{"n_layer": 10, "d_model": 128, "n_experts": 48, "experts_per_token": 2, "d_expert": 96, "d_shared_expert": 128, "activation": "clamped_swiglu", "moe_layers": [0, 1, 2, 3, 4, 5, 6, 7, 8, 9], "router_score": "sigmoid", "normalize_top_k": true, "routed_scale": 1.0, "balance_loss": 0.0121, "balance_bias": false, "init_std_router": 0.0112, "lr_router": 0.00277, "n_head": 6, "n_kv_head": 1, "head_dim": 32, "vocab_size": 8192, "norm": "rmsnorm", "norm_place": "pre", "norm_eps": 1e-06, "positions": "rope", "rope_base": 10000.0, "rope_fraction": 1.0, "qk_norm": true, "attn_scale": 0.177, "tie_embeddings": false, "parallel_block": true, "init": "normal", "init_std_qkv": 0.0545, "init_std_o": 0.00995, "init_std_up": 0.0545, "init_std_down": 0.0061, "optimizer": "muon_variant", "lr": 0.00967, "lr_mult_o": 0.651, "beta1": 0.95, "lr_head": 0.011, "warmup_steps": 50, "schedule": "wsd", "decay_fraction": 0.419, "decay_shape": "linear", "final_lr_fraction": 0.0, "batch_tokens": 65536, "seq_len": 256, "doc_mask": true, "train_tokens": 392300000, "steps": 5987, "dataset": "wikipedia_en"}
Below are experts of layer 6 (counted from 0) of a mixture-of-experts language model. Rows are named router (the router's row for the expert), gate (a neuron's input weights, with its number), up (a neuron's input weights, with its number), down (a neuron's output weights, with its number) and show model dimensions 0-127. Each number is 128 + 24 x the weight over its row's rms, rounded and kept within 0 to 255.
After each expert's rows: "gets" lists some tokens that make up at least twice as much of what it gets as of all text. This comes from a sample of Wikipedia text that the model never trained on. Tokens count by the router's weight.

# expert 17
router [109 133 119 134 122 138 107 112 101 115 119 111 133 156 138 122 109  96 129 164 200 146 115 148 130  93 178 136 126 131 144 138 104 125  89 138 170 152  79 156 123  84 116 154 142 113  98 181 111 186 111 121  78 131 151 179 105 145 124 117 115 152 127  88 125 157 104 171 130 124 138 162 134  89 117 137 153 149 111 132 108 130 138 160  98 136 115 105 138 108 135 145 110 117 159 119 107 120 142 134 146 108 140 145 151  52 173 136 148 146 140 113 110 106 140 121 125 107 128  99 146 113 124 109  89 112 119 132]
gate0 [164  94 110 137  94 148  69 139 135  99 111 126 123 144 126 111 120 148 155 120 113 108 122 106 113 101 117 158 156 157  78 132 102 125 126 132 119 147  94 104  98 156 118  86 150 103 134 185 155 174 142 109 119 165 113 127 128  88 140 110 114 168 146 123 142 148 138 123 103 142 124 128 130 108 159 100 129 110 112 103 126 129 115  93 115  79 146  80 142 137 104 144  77 118 153 110  95 103 136 134 131 106 154 118 110 137 115 143 123 108 132 107 164 137 203 125 131 108 113  95 163  87 125 161 153 100 139 128]
up0 [102 169 141 113 127 121 126 100 137  92 122 134 144 149 134 146 110 128 125 123 158 132 160 135 156 107 146 117 129 108 128 128  95 138 132 135 142 131 146 124 136 104 187 129 160 160 110 109  88 139 108  74 117 150 147 119  94 170 135 131 153  89 138 128 135 110 124 173 103 119 163 132  96 155  93 142  97 122 134 130  97 120  78 102 160 132 125 155  85  86 118 143 193 112 133 141 127 101 117 175 160 120 105 162 175 162 103 151 162 128 129 135 170 135 117 112 160 143 127 129 134  96 178 133 165 118 133 133]
down0 [133 139 119 116  90 120 122 144  96 131 104 142  90 132 176 162 152 127 113  89 121 143 141 131 116 129 122 165 166 101 120  86  81 126 136 169 124 119 165 122 110 147 181 137 116 133 137 130 121  85 172 125 143 127 154 193 133 150 115 113 122 133 166  61 135 123 180 161 131 139 126 159 125 108 162 174 128 134 126 119 130 125 160 144 168 160 137 114 123 108 141 133 176 120 118 141 127 125 148 163 115 151 159 105 104 136 117 151 173 161 119 136 133 133 106 134 153 143 103 130 145 141 168 134  93 107 113 103]
gets: ")", "  ", " 0", " 1", " film", " No"

# expert 13
router [178 151  95 120 114 152 147 122 102 127 136 177 119 166 168  91 103  99 165 144 152 148 137 152  85 117 109 120 146 125 110 156  97 104 157 153 123 121  93 144 147  97 138 170 150 113  93 130 152 124 116  92 118 118 112 118  51 152 133 126 116 127  99 100 166 122 106 125 134 154 130 128 127 112 132  96 154 138 156 146  68 128 129 166 116 118 139 159 117 117 133 162  99  91 152 132 116 114 147 154 119  93 111 122 134  97 174 121 121 131 156 141 121 109  94 140 156 132 126 118 148  81 143 147 104 109 138 158]
gate0 [145 129 123 122 142 145 135 113 125 133 140 125 101 133 113 170 116 122 119 125 141 138 130 131 106 109 145 153 169 111  73 134 104 127 148 148 114 157 166 123 121 159 110 152 120 135  89 169 171 120 118 145 126 123 112 193  69 160 132 146 131 153  66 126  93 122 132 150 118 157 153  90 124  95 115 108 125 156 125 120 113 150 158 159 115 181 105 115 129 113 152  98 151 102 113 199 112 128 114 164  78 115  84 114 127 131 122 178 117 125 136 130 117 164 114 128 141 135 130 135  95 101 124 130 130 149  85 134]
up0 [128 116 109 130 164 142 138 128 138 120 132  97 170 159 150 117 132 119 162 150 116 127 148 107  83 144  98 125 154 120  94 128 115 174 102 164 106 109 132  98 113 112 153 130 128 102  98 119 142 153 116 137 154 118 143 105  77  96 135 131  93 130 103 163 183 133 123 124 135 163 149 137 115 129 111 100 147 134 139 120 129 137 137 149 115 122  94 124  96  98 150 182 162 117 108 105 116 156 172 173 110 154  88 147 142 144 114 147  89 123 146 118 104  61 144 110 166 148 127 178 128  98 162 131 164 124 104 147]
down0 [151 187 165  77 152 144 135 146  92 146 126 143 137 116 107 171 135  81 122  88 114  86 138 110 150 132 119 141 143 166  90 175 124 137 131 137 109 136 134  99 162 105 122 127 123 148 109 116 139 138  91 132 138 106 116  77 149 141  84 136 133 139 108 128  89 153 127 131 125 120 111  97 146 133 117 135 121 109  95 129 120 147 156 136 142 114 147 140 129 114  90  82 176  86 149 129  88 138 112 107  93 122  99 120 102 126 104 168 114 113 177 118 138  67 128 154 136 142 172 126 114 133 116  88 128 134 106 135]
gets: " 18", "19", "1", "2", "0", " 1"

# expert 10
router [153 125 117 114 109 153 122  90 142 123 103 120 123 137 125 101 106  83 120 197 172 142 136 152 125 123 173 131 144 117 160 149 123  89 140 152 141 168  87 100 126 106 136 154 149 145 133 166 125 172  97 113  98 119 149 167  97 159 125 106 111 177 107 100 141 117 119 205 136 147 126 135 151 138 169 137 151 145 102 153 111 137 156 124 136 148  84 125 167 134 139 142 116 104 175 126  95 100 146 175 123 109 130 175 133 134 169 121 131 132 139 122 161 118 109 140 138 136 116 112 137 136 143 143 110 114 122 136]
gate0 [136 145 136 109 120 112 146 147 164 104 131 153 113 155 156 105 114  88 166 132 141 144 101 133 139 121 123 141 145 135 107 106 174 155 108  74 126 107 113 139 121 130 110 130 195 128 154  87 127 107 136  86  98 118 115 174 105 110 170 114 130 169  86 130 145  90  78 113 119 135 154 129 119 149 124  91 142 140 142 109 145 162 112 116  95 107 135 142 131 101 119 129 166  92 116 136 134 143 131  81 120 113 172 176 112 164 105 142 162 107  73 147 146 137 164 125 105 138 145 110 136 152 140 110 114 152 118 107]
up0 [ 91 127  77 103  93 145 157 148  98 149 143 107 132 125 146 144  97 157 151 145 119 127  97 116 149 142  97 122 164  84 126 114 160 115 117 132 139 135 141 138 126 146 111 150 133 115 185 177 152 115  82 120 135 142 123 168 112 109 173 143 136 138 131 116 113 142 171 134 154 127 144 147 131  93 154 127 146 139 165  98 121 158 134 106 130 118 124 162 135 176 117 111  97 134 123 110 141  90 150 107 174 121 153 104 131 111  82 107 118 142  99 134 144 125 142 116 151  87  81 104 163 154 114  80  79 106 107 132]
down0 [120 107 115 130 138 138 142 109 160 122 146  80 105  92 136 101  88 131 125 133  76 104  80 127 121 157 170 137 159 129 118 166 192  85  96 127 101  90 113  84 158 125 108 130 141 135 145 130 133 146 115 157 159 145 104 139 153 128  98 107 160 119 122 128  65 111 112 125 124 125 150 112 141 111 135 125 119 106  87 137 135 108 179 134 119 104 135 162 156 139 144 126 117 147 154 130 115 101 110 132  98 107 163 130 110 121 154 113 133 110 110 162 137  60 106 116 149  99 169 108 144 140 113 133 121 139 124  83]
gets: "  ", " 0", " 1", " —", " 3", " 4"

# expert 15
router [109 106 113 148 135  85 121 142 101 132 160 149 118 144 133 140  84 113 114 136 121 120 120 148 121 114 166 145 129 136 138 125  91 129 124 119 135 166 101 142 120 115 122 180 129 158  90 174  87 162 134 110 133 118 151 112  85 149 104 123 134 140 135 101 142 124  71 147 140 150 150 157 133 120 161 151 129 145 131 150 103 135 173 149  90 119  73 144 128 124 119 162 106 121 160 101  89 143 132 142 152 119 124 183 148  95 177 107 130 151 172 143 146 110 137 135 169 106 148 122 134 115 108 175  91  76 115 130]
gate0 [122 116  85 105 120 116 123 103 102 108 126 132  86 145 103 161 118  70 135 127 159 148 117 149 139 118 122 123 133 165 106 131 123 118 153  77 137 150 167 104 140 141  96  99 104 156 121 110 156 150 135 145 129  94 132 188  95 102 115 144 141 130  78 118 128  85 119 148 132 123 141 133 154 119 188 148 125 113 121 129 145  94 135 140 122 173 161 175 116 118 136 123 109 157  97 110 137 111 101 132 127 132 100 124 140 124 143 110 153 158  90 132 123 160 151 128  72 109 114 163 136 157 100 163  92  89 123 160]
up0 [100 111 145 177  93 147 141 109 162 135 151 106 109 154 158 118  94 163 129 105 153 137 114  96 180 113 137 135  85 159 117 115 108  99 117  83 151 154 134 148 152 134 130 166 107 125  88 103 121 117 168 135 116 154 151 138 111 105 129 154  89 116 120 142 112 145 106 132 107 132 138  91 118 153 148 144 153  95 152 133  94 107 124 164 138 140 116 116  86 133 126 131 120 129 171 102 112 127 119 137 158 145 139 123  97 102 168 105  85 134 165 140 118 107 154  96 125 133 138  93  84 115  98 147 131 179 152 179]
down0 [103  91 113 121 117 164 158 127 112 139 152 104 136  84 150 113 154 188  71 137 178 106 123 173 141 174 118 109 108 152 109 150 169 193 124 148 108 119 159 148 125 121 112 121 107  91 140 158 160 116 107 109 132 128 122 131 109 142 102 118 168 125 151 141 102  97 152 131 136 143 127 164 139 142 139 124 114 131 145 120 130 121 107  99 113 131 130 122 168 131 148 133 132 158 115 129 176 149 150  80 122 115 143 124 169 132 105 139 174 155 150 115 117 129  98 166 158 137 119 129 128  97 149 116 133 100 127  69]
gets: ")", "\"", ",", "}", "]", " States"

# expert 28
router [125 125  87 116 123 121 150 129 114 116 166 161 112 157  91 121 119 129 167 139 154 148 113 128 132  70 124 177 141 103  78 137 106 103 135  83 160 138 121 160 120 123 117 126 198 137 139 110 122 110 114 112 137 154 120 132  93 120 158 130 129 162  95 147 159 122 124 125 104 167 140 154 161 136 123 121 105 157 133 131 106 126 153  99 127 144  87 115 119 110 102 150 134  93 106 111  86 145 141 143 139 132 137 117 118 111  92 105 105 166 177 194 136 136 120 173 136 132 137  93 151 122 128 159 132 106  76 121]
gate0 [156  93 153 164 140 118  96 107 118 108 134 168 164 117 143 150 107 106 142 143 127  61 164 102 115 116 116 163 152 137 143 172 111 112 154 149 167 130 132 135 145 146 142  99 140 113 115 119 121  87 179 118 115 135 133 132 114 125 140 118 135 125 173  90 115 110 141  99  82 146 156 145 109 161 123 141 117 138 135 143 117 140 152 133 157 111 168 124 143 128 146 177 103 148 132 154 137 132 121 155 131 102 141 165 122 108 109 117 152  71 143  75 109 172 115 144 161 101 125 134 135 134  66 115 166 133 101 146]
up0 [129 132 165 167 141  85 101  92 131 107 119 148 143 113 144 156 133 192 131  98 141 113 112 104 137 152 158  98 108 113 141 179 123 144 140 147 143 124 151 117  99 132  89 144 138 104 123 111 123 134 138 120 108 180 117 142 142 163 140 135 101 145 117 157 150 176 151 127 108 136 117 168 157 130  95 131 117 125 127 149 148 142 104 122 152  94 143 163 156  85 128 168 143 143 133 125 107  87 138 192 120 141 114 152 142 135 175 151 124 102 180 132 129 185 135 154 141 150 104 119 120 151 106 159 103 111 123 153]
down0 [ 97 121 168 109 139 102 128 155 102 151 154 168 191 108 122 126 146 186 142  96 131 161  86 175 108 128 143 131 125 129 108 137 136 103 100  93 125 135 104 119 103  93 143 126  81 146 122 141 143 115 136 136 144 110 105 155 116 146 135 150  78 101 143 104 138 168 114 109 155  96 148 128 127 150 128  86 145 113 140 118 162 119 167 134 129  87 161 142 134 145 104 138 144 141  74 138  91 108 149 160 108  99 113 122 117 138 121 152 103 190 119 120 133 111 129 132  87 134 139 148 130 162 124 146  95 142 164 132]
gets: " of", " in", " by", " for", " from", " on"

# expert 16
router [106 160 127 135 126 148 139 120 134  79 145 153 116 153 146 126 129 112 165 119 139 130 127 141 108  88 121 129 156 145 113 120 100 104 172 138 166 167 105 126 138 109 121 149 136 115 125 138 107 156 116  91  75 109 126 139 120 165 138 136 110 185 107 112 115 106 127 118 160 108 138 140 175 169 155 133 103 131 134 180 142  88 126 138 163 115 120 142 132 131 131 146 113  96 106 111 102 119 110 114 125 128 185 114 190 110 147 107 107 139 114  90 110 131 114 154 181 112 123 118 164  87 181 178 105 144 125 123]
gate0 [139 152 105 119 101 129 147 170 131 110 132 124 164 113  87 101  98 167 120 170 129 116 110 148 118  97 109 165 155 120  92 144 142 135 136 104 148 179 128 129 120 172 102  97 136  90 101 146 114 109 131 118 165 142 118 119  97 111 128 128  63 153 147 127 161 113 104 124  88 132 156 112 139 130 116 104 158  99 167 136 135 109 167 132 107 133 102 127 149  92 109  96 103 123 114 120 132 172  95  74 150  99 138 109 124 138 130 119 130 113 127 135 121 143  63 134 134 102 112 165  75 136 146 135 128 155 113 160]
up0 [159 107 136 138  95 150 147 121 138  92  98 121 166 106 121 109 128 122 162 148 144 139 123 116 110  75 113 140 157 113 132 156 146 157 129 105 170 161 122 143 104 175 113  84 141  76 132 125  90 141 136 135 166 131 112  95 131 124 140 113  91 159 139 143 158 115 107 145 129 108 103 147 158 134 156  88 106 134 144 118 131  98 101 172 139 106  96  95 127 130 114 124  87 124 117 121 121 134 110  82 168  90 167  88 162 136  92 147 126 102 104 137 150 139  98 105 153 102 145 163 102 135 134 161  94 151 131 154]
down0 [170  89 125 130  92 106  96 128 105 108 122 153 142 144 116 160  88 165 137 142 112  76 149 124 110  95 119 119 138 123 134 112 121 157 136 145 118 164 136  89  88 165 135 122 115 109 130 163 153  91 113 120  81 100 166 106 161  93 150 128 167  93 133  68 108 129 129 142 106 125 158 114 109 141 137 154 136 114 131 123 153 108 117 137 103 101 114 144 146  63 142 111 112 113 107 139 130 161 144 135 113 134 123 167 111 133 131 141  88 150 138 159 165 142 132 135  84 144  84 104 143 120 142 107  82 143 113 107]
gets: "\n\n", "\n", "-", " co", "|", " inter"

# expert 36
router [140 134  97  89 138 108 118 110 120 111 116 137 128 143 146 142 125 126 157 142 124 123 123 142 129  89 145 166 162 121 106 155 133 133 133  77 149 154 117  91 138 124 111 135 145 138 100 162 137  97 139  81  88  85 130 118 105 162 124 128 131 175 114  90 185 132 145 133 128 136 126 122 166 121 116 128 127 141 136 143  89  87 165 134 135 175  92 133 123 158 131 158 111 111 144 156  93 121 155 115 148 123 122 122 139 123 126 137 116 155 203 130 132 172 148 126 134 148 142 111 199 122 145 190 105 153 104 126]
gate0 [121 126 113  97  98 152 120 114 136 116 143 125  91 167 158  83 126 145  99 108 105 140 140  99 139 159  99 171 159 130 148 120 107 101 157 108 154 128 104 168 116 111 102  91 102 132 102 171 147 147  93  94 115 194  91 118  69 147 138 130 171 168  94 168 149 114 148 141 134 123  98 154 119 107 122 131 122 128 149  80 147 104 119 125 100 114 130 131 103 101 110 137 144  96 104 112 177 129 137 166 101 137 168 129 130 151 134 102 121 137 105 124 123 126 128 133 130 116 117 143 146  72 140 120 131 135 167 130]
up0 [125 143 151 185 201 104 114 139 149  98 147 118 103 122 138 112  90 104 140 146 179  98 100 125 132 164  90 108 136 116 118 139 142 117 149 171 114 127 120 118 148 119 158 148 105  84 141 125 110 105 159 124 126  94 119 134 128 139 116 131  87 127 122 132 120 123 107 158 147 154 136 107 166 108 121 136 106 135 130  92  96 145 146 150 115 162 129 114  94 123 100 143 158 165 154 135 111 134 118 154 152  70 110 103 103 157  80 146  97 159 131 154 111 125 130 123 170 191 112 147 147 110 124 154  97 139 130 145]
down0 [141 119 106  91 114 115 105  96  91 114 145 136 108 122 132 111 118 127 112 138 137 107 140 138 121 131 139  98 142 123 102 102 127 121 129 149 152 116 128  76 137 133 112  97 125 163  74 138 131 123 119 149 121 117 139 203 152 174 141 139 131 119 141 130 111  58 118 119 150 142 152 157 142 112 162 132 111 158 106 140 168 101 151 111  98 142 121 120 113 106 119 154 112 123 156  90 129  87 100 103 122 125 109 126 168 133  78 149  86 154 140 103 118 162 152 133 139 127 161 105 132 166 109 102 124 200  93 154]
gets: " on", " with", " for", " from", " out", " up"

# expert 8
router [128 108  80 152 106 139 130  76 125 102  98 131 137 138 135 119 128 101 138 103 148 161 153 149  86 131 130 122 165 141 128  98 103 117 148 101  89 145 113 100 141 103 142 128 149 125 137 117 107  97 128 114 139  96 117 135  96  89 133 127 130 117 137 135 143 134 122 147 141 127 131 123 161  82 144 107 181 169 101 143  66 121 148  93 124 169 129 164 109 124 141 146 118 128 143  85 108 136 149 157 130 108 134 141 141 132 105 139  76 127 191 137 131 105 143 117 129  83 138 101 180 126 113 157 143  68  96  99]
gate0 [179 115 105 108 141 137 149  99 161 106 126 140 167 103 121 125 116 115 159 126  91 137 124 122  77 115  98  77 139 128 118 129 110 137 160 133  93 109 133 121 168 136 136 135 156 112 174 136 140 107 114 155 182 119  92 101 123 119 114 127 134 143 156  84 128 105 141 127 176 157 124 146 117  95 141 150 173 142 162 137 126 119 133 119 152 154 168  83  97 124  96 172 121  76 173 140 134 133 159 103 138 133 122 162  97 150 156 144 141 144 128 128 116  95 172 129 147 145 157 118 146 141  99 117 139 105 109  98]
up0 [152 123  98 156 119 148 106 150 118 124 156 148 128 122 119 121 149 171 154 104 162 140 153 145 135 138 134 128 112 132 138 103 177 151  97 127 133 150 151 102 117 128  92 116 162 156  89 119  75 163  98 109 123  89 132 170  95 107 174 111  96 103 126 101 144 134 152 119 125 135  70 121 107 115 126 123  66  66 121 154 122 136 133 160 144 113 129 133  95 176 165 152 163 132  59 132 125 158 127 109 132  91 133 126 141 114 122 134 154  98 132 130 122 147 125 131 139 109 128  94 112 147 133 118 130  94 145 107]
down0 [ 30 126 110 133 107 146 119 122 134 106 123 151  94 101 100 152 168 125  95 133 129 140  87 145 140  95 149 158 151 142 127 106 142 123 112  85 131 105 147  99 118 130  79 136 136 161 128  87 158 155 144 119 131 142 152 153 145 112 115  88 181  86 103 116 151 155 146 145 117  94 107 122  99 116 146 136 111  88 108 150 123 136 174 126 140 119 137 127 138 154 107 141  90 124 115 126 158 119 159 163 149 138  98 119 126 136 116 120 132 101 128 131 122 157  78 141 148 127 105  66 105 116 138 113 121  96 129 128]
gets: " was", " is", " as", " a", " were", " are"

# expert 12
router [111 131 120 169  75 147 123 121 160 106 157 138 116 151 109 129 140  77 105 158 177 154 122 147 117  96 191 102 137 112 110 125 136 140 117 153 163 187  87  93 104 143 143 182 143 153 120 145 117 134 128 106  95 149 149 157 122 129 158 118 113 161 112 118 108  85 152 147 124 182 123 157 126 144 131 111 132 132 144 122  97 149 125 147 121 170 101 108 146 130 134 157 110 123 173  97 101 146 143 119 131 111 130 167 138 100 147  97 134 136 126 150 106 125 112 141 132 105 142  91 143  77 144 135  92 107 124 122]
gate0 [149 146 104 142 118 125 161 138 125  67 147 153  84 163 125  83 117 145 150 119 138 151 109 152 118  91 116 101 118 125 116 156 123 131 150 126 156 170 120 151 122 138 101 118 156 154 131 143 117  91 147 165 151 149 128 167 122  96 162  92 129 133 103  94 114 139 148 124 110 197 130 137 125 113 135 117 124 127 154 133 119 150 133 138 129 147 134 136  96 101 103 129 135 144 133 122 102 120 114 144 171  77 129 165 166 153 103 150 138 137 112 136 105 128 137  89 101 103 186  85 137 127 132  45 108 119 132 132]
up0 [132 122  99 140 117 138 173 134 118 137 173 108  90 150 116 139 114 153 124 143 125 126 144 139 114 109 134  89 150 139 156 132 121  93 174 158 166 124 157 132 149 132  78 118 129 154 114 162  98 136 116 189 167 153 137 142 102  97 127 100 144  98 151 172  76 148 140 102 143 164 122 139 134 141 137  88  89 118 157 143 130 136 146 129 116 105 145 110 112 109 147 151 148 184 171 151 133 131 100 120 149 118 107 119  95 133 117  92 136 154 150 126  93 145 126  73 124 104 145  99 128 170 123  88 128 106 155 121]
down0 [149 124 113 165 130 168 173 157 113 130 152 200 143 177 143  99 114 154 134 114 139 138 111 116 132 123 119 147 125 148 110 151 126  88 175 149 174 111 142 126 141 115 110 158  96 164 113 136 111 162 152 127 156  93  99  90 140 140 137 143 106 119 142 134 115 109  67  92 114 122 154 104 152 111 163 119  98  94 144 115 168 123  94 120 145 138  96 161 123 138 182 179 124 116 130 148 121 112 103 103 155 126 123 106 140 125 113  77 128 119  99 136 138 153 139 105 132 124 140 136  83 149 148 106 113 139 129 123]
gets: "s", "y", " film", "er", "ion", "ation"

# expert 19
router [144 106 121 123 152 152 130 101 134 112 158 155 151 160 144  84 128  90 139 140 180 125 102 140 120  91 140 141 149 146 122 136 141 105 121 142 150 128  79 124 156 143 143 152 135 135 142 191 100 139 140 117  83 128 139 105 109 172 144 143 128 155 106  95 137 142 111 174 175 130 153 146 112 152 166 128 115 145 118 149  99 130 142 121 116 121 103 147 154 117 122 146  88  97 156 137  98 113 158 140 148  97 105 134 154 114 129 100 121 147 197 116  94  98 116 143 118 133 136  92 129  90 129 138  69  93  91 135]
gate0 [155  65 120 119 159 138 112 148  83 123 131 113 128 171 165 124 100 107 128  79 159 121 124 125 121  97 169 107 143 148  78 124 120 119 150 119  76  97 131 149  92 131  89 172 136 129 108 131 120 110 143 172  94 142 134 101 135 103 122  94 138 107  90 123 157 106 155 106 127 144 149 118 148 143 184  95 110 129 143 158 118 140 146 170  94 114 123 135 137  93 124 145 133  89 134 114 127  75 135 120 129 113 127 145 121 156 113 148 116 150 135 171  98 132 136 153  96  96 148 108 117 121 158 148 119 104 130 164]
up0 [132 121 185 116 121 101 126 158 121  94 137 140 108 123 152 127 114 128 116  79  93 117 110 129  99 109 105 166 122 128 136 130 122 136 164 112 132 184  91  86 129 153 105  96 157 142 126 169 143 155  85 127 141 111 121 190 123 159  97 110 127  98 153 134 109 109 111 159 134 113 103 120  83  94 123 117 102 135  81 140 144 107 129 123 140 115 185 111 123 123 118 123 104 130 147 116 103 140 113 127 131 143 143 138 126 114  99 125 129 131  94 164 147 134 117 121 145 152 116 135 228 160 160 126 135 109 126 135]
down0 [139  87  86 177 134 152 149 121 113  97 131 102 113 190  86 122 109 114 131 150 140 167 135 133 174 136 110 124 173 121 136 127 110 119 138 114 167  69 119 129  94 126 131 118 121 151 144  82 113 128 196 146 131  99 115 118 111  99 102 107  94 108 105 164 147 142 112 158 169 145 134 142 170 124 106  93 111 133 122 134 113 105 139 119 138 126 120 136 119 169 133 123 108 124  55 106 155 135 147 145 145 146 134 126 178 130 120 111 122 131 126  98 153 102 142 115 137 141 121 147 114 106 163 136 136 131 125  82]
gets: "1", " 2", "0", " 4", " 1", "2"

# expert 40
router [150 126 127 156 104 114 112 118  72 115 152 153 114 136  99 136 124 134 160 118 103 141 149 150 130 117 120 133 142 147  89 135  74 123 129 149 109 143 117 128 136  90 139 115 144 164  83 142 119 159 186 118 101 129 106 161 134 151 127  98 151 125 126  69 165 162 121 141 162 167 151 156 143 100 151 136 128 140 117 118  87 138 132 159 115 181  85 168 120  86 117 147  99 103 157 157 126 127 146 113 140  91 110 166 118  88 133 109 135 150 125 137 121  93 115 129 107 111 171  94 127  77 134 138 128 120 114 148]
gate0 [ 91 140 107 181 126 125 113 125 122  90 118 163 119 124 128 132 136 138 104 144 124 140 119 105 141 105 119  96 116 163 113 162  96  95 173 156 155 136 161 147  97 129  98 110 108 118 149 116  93 107 191  98 173 107  74 116 120 138 141 119 130 142 149  80 157 132 143  91 159 101 110  89 160 115 121 134 126 119 143 145 155 167 132 119 140 144 108 139 196 101  94 151 134 122 106 147 112 119 148  87 181 109 161 166 129 147 101 118  96 160 143  97 127 138 123 138 126 128 134 101 136 141 120 131 132 134 136 154]
up0 [118 113  86 139 180 148 134 120 128 159 129 101 120 101  90 125  82 141 140 119 139 141 150 110 148 128 150 127 117 124 108 133 106 124 145 179 131 190 150  95 123 165 176 143 125 113 106  95 102 175 128 137 106 124 117 115 105 133 125 131  93  98 117 115 136 104 183 157 100 132 145 164 186  97 129  94 133 129  99 117 149 120  96 129 140 144 111  98 113 147 159 153  95 110  94 132 129 127 142 131 117 153  80 155  93 131 159 165 144 102 117 137  92 120 135 143 126 117 120  99 111 101 135 146 141 101 104 179]
down0 [166 105 136 118 127 103 100 134 117 120 141 135 142 166 149 107 127 109 124 118 162 159 167 123  83 137  87 123 120 165 115 119 153 155  71 120 152 108 153 110 135 119 123 116 133 153 153 113 163 119 162 156 136 167 123  85 166 135  92 119 181 111 143 143 136 167 132 147 143 120  86 145  99 128 131 124 164  98 159  98  95  94 114 156 118  99 104 121 108 105 103 134 168 123 125 132 125 116 129 130  93 113 116 120 144 170  93 130 120  76 122 132 132 105 143  97 119 125  98 123 139 145 133 118 176  96  67 156]
gets: ",", ";", " –", " Born", " —", "—"

# expert 20
router [120 134 142 142 104 141 128  90 152 121 136 133 123 144  89 102 132 132 113 125 166 159 102 142  97  90 128 147 135  98 110 129 125 154  95 158 156 183  77  92  90 129 149 163 150 130 104 108 132 145 115  83 143 118 150 154 107 132 168 138 115 127 101  88 125 142 130 201 168 124 130 187 182 123 179 123 127 159 131 111 119 123 165 159 138 135 125 153 148 137 119 147 119 134 157 113  99 123 138  96 135 108 134 146 133  85 134  96 128 133 161 138 133 145 127 114 142 116 137 107 135 100 150 157  77 140 118 105]
gate0 [ 90 173 168 120 123 113 109 165 138 116 122 101 104 155 155 108 110 137 122 120 153 119 139 206 143 149 142 146 159  85  94 124 118 116 136 123  75 153 108  98 117  82 119  82 122 183 107 137 118 109 113 117  93 140 163 115  91 123 141 139 137 140 154  98 151 112 143  84 115  90 108 129 119 103 100 136 115 118 116 140 150 109 170 154 118 149 119 131  96 107 137 114 120 147 161 135 133 134 132 137  98 111 167  94 141 128 122 113  92 122 145  87 153 140 116  98  69 115 167 105 120 133 116 151 118 141 127 128]
up0 [129 144 164 132 166 134 130 130 126 119 135 137 100 111 123 136 167 148 112 117 139  80 105 141 130 128 125 103 125 118  95 121  70 170 177 104 124 146 134 113 103 124 121 158  62  97 129 135 121 163 132 103 121 145  91 154 101 115  75 168  92 123 114  95 144 129 131 116  97 127 122 144 160 102 101 115  88 174 122 106 127 130 129 136 107 150 113 138 106  79 164 104 137 123 128 133 130 118 157 158 155 115 133 151 109 132 131  67 113 109 181 122 164 168 126 137 121  96 115 151 136 125 153 120 127 116 174  99]
down0 [110 110 177 124 114 105 125 169 163 122 128 169 133  87  68  89 168 173 122 122 159 113 118 110  93 139 162  91 144 135 126 109 143  93 138 122 128 153 144 157 124 119 129 110 110 126 160 115 123 104 137  91 122 151 132 126 176 116  99 161 100 147 132 140 102 144 142 127  57 102 136 144 121 162 121 142 156 167 186 112 157 152 104 118 137 128 136 116 146 101  83 111  92 132 135 128 122 102 170 123  84 122 114 110 108 145 134 140 134 119 117 150 145 117 123 154 103 124 123  79 151 134 132 133 104 144 114  93]
gets: "s", "o", "es", "ers", "r", "a"

# expert 25
router [162 152 142 150 145 151 129  83 144 107 137 154 116 118 117 104 113 136 138 114 133 146 151 141 122 133 152 157 144  98 113 114 124  62 121 104 153 166  95 155 117 146 136 130 144 169 105 150  90 139 104 122  90 122 119 141 110 106 179 112 110 118 114 109 142 129  86 130 126 147 154 146 151 133 168 134 123 128 132 115 114 138 187 128 134 150 106 119  79 154 104 144 105 102 142 107  99 155 170 186 154 116 159 125 136 110 164  73 139 166 137 151 116  90 137 149 146 163 162 121 141  97  91 136 126 128 115  94]
gate0 [116 152 144 139 156 109 122 129 153 104 141 170 154 158 129 142 126 160 120 124 136 139 154 132  95  97 137 155 149 166 138  90 152 128  90 117 124 156 154 135 144  76 158  93 152 164 120 111 143 138  99 144 135 141 124 122 130  58 102 144 111  82 128 115 146 171 144 134 121  76 103 145 126 120 137 154 112 123 110 130 115 132 112  81 131 148 103  93 162 137  83 152 125 115 103 139 143 127 156 116 134  83 127 148 109 144 170 114 123 115 199 106 117 145 129 152 119 132 180 158 111 108 128  85 126 139 151 116]
up0 [144 146 148 102 166 115 113  93 123 113 160 138 105 173 160 111 109 103 130  96 109  99 149 118 110 108 104 158 134 147 146 152 130 118 127 147 162 169 120 130 121 162 124 109 139 164  97 157 166  83 166 138 129 120 115 109 127 130 116 142 111  99 159 152  91 112 115  99 134 134 125  95 158 152 107 142  96 105  94 144  87  84  98 162 142 146 135 112  90 124 172 148 149 124  92 111  99 112 158 132 117 119 102 109 133 152 131 133 130 128  99 169 130 145  90 145 178 141  85 110 141  91 154 164 103 112 136 150]
down0 [152  89 130 117 105 109 124 173  98 194 127 106 131 112 140 168 138 126 102 105 172 116 125 149 161 120 103 123 114 117 108 134  81 136 126 117  92 121 132 175 122 117 119 159 128 131 134 137 122 123 157  79 101 168 156 151 128 126 141 122 148 155 126 111 135 147 139 130 168 112 121 124 144 119 156 149 137 152 136 124 180 112 140  87 109 151 124 132 150 160 124  91  97 141 141 150 121  89 118  84 165 130 153 127 114 160 145 115 160  85 150 139 178 128 108 165 114 157 163 133 143 134 116 135 122 146 100  59]
gets: "–", ",", "°", "%", " May", " October"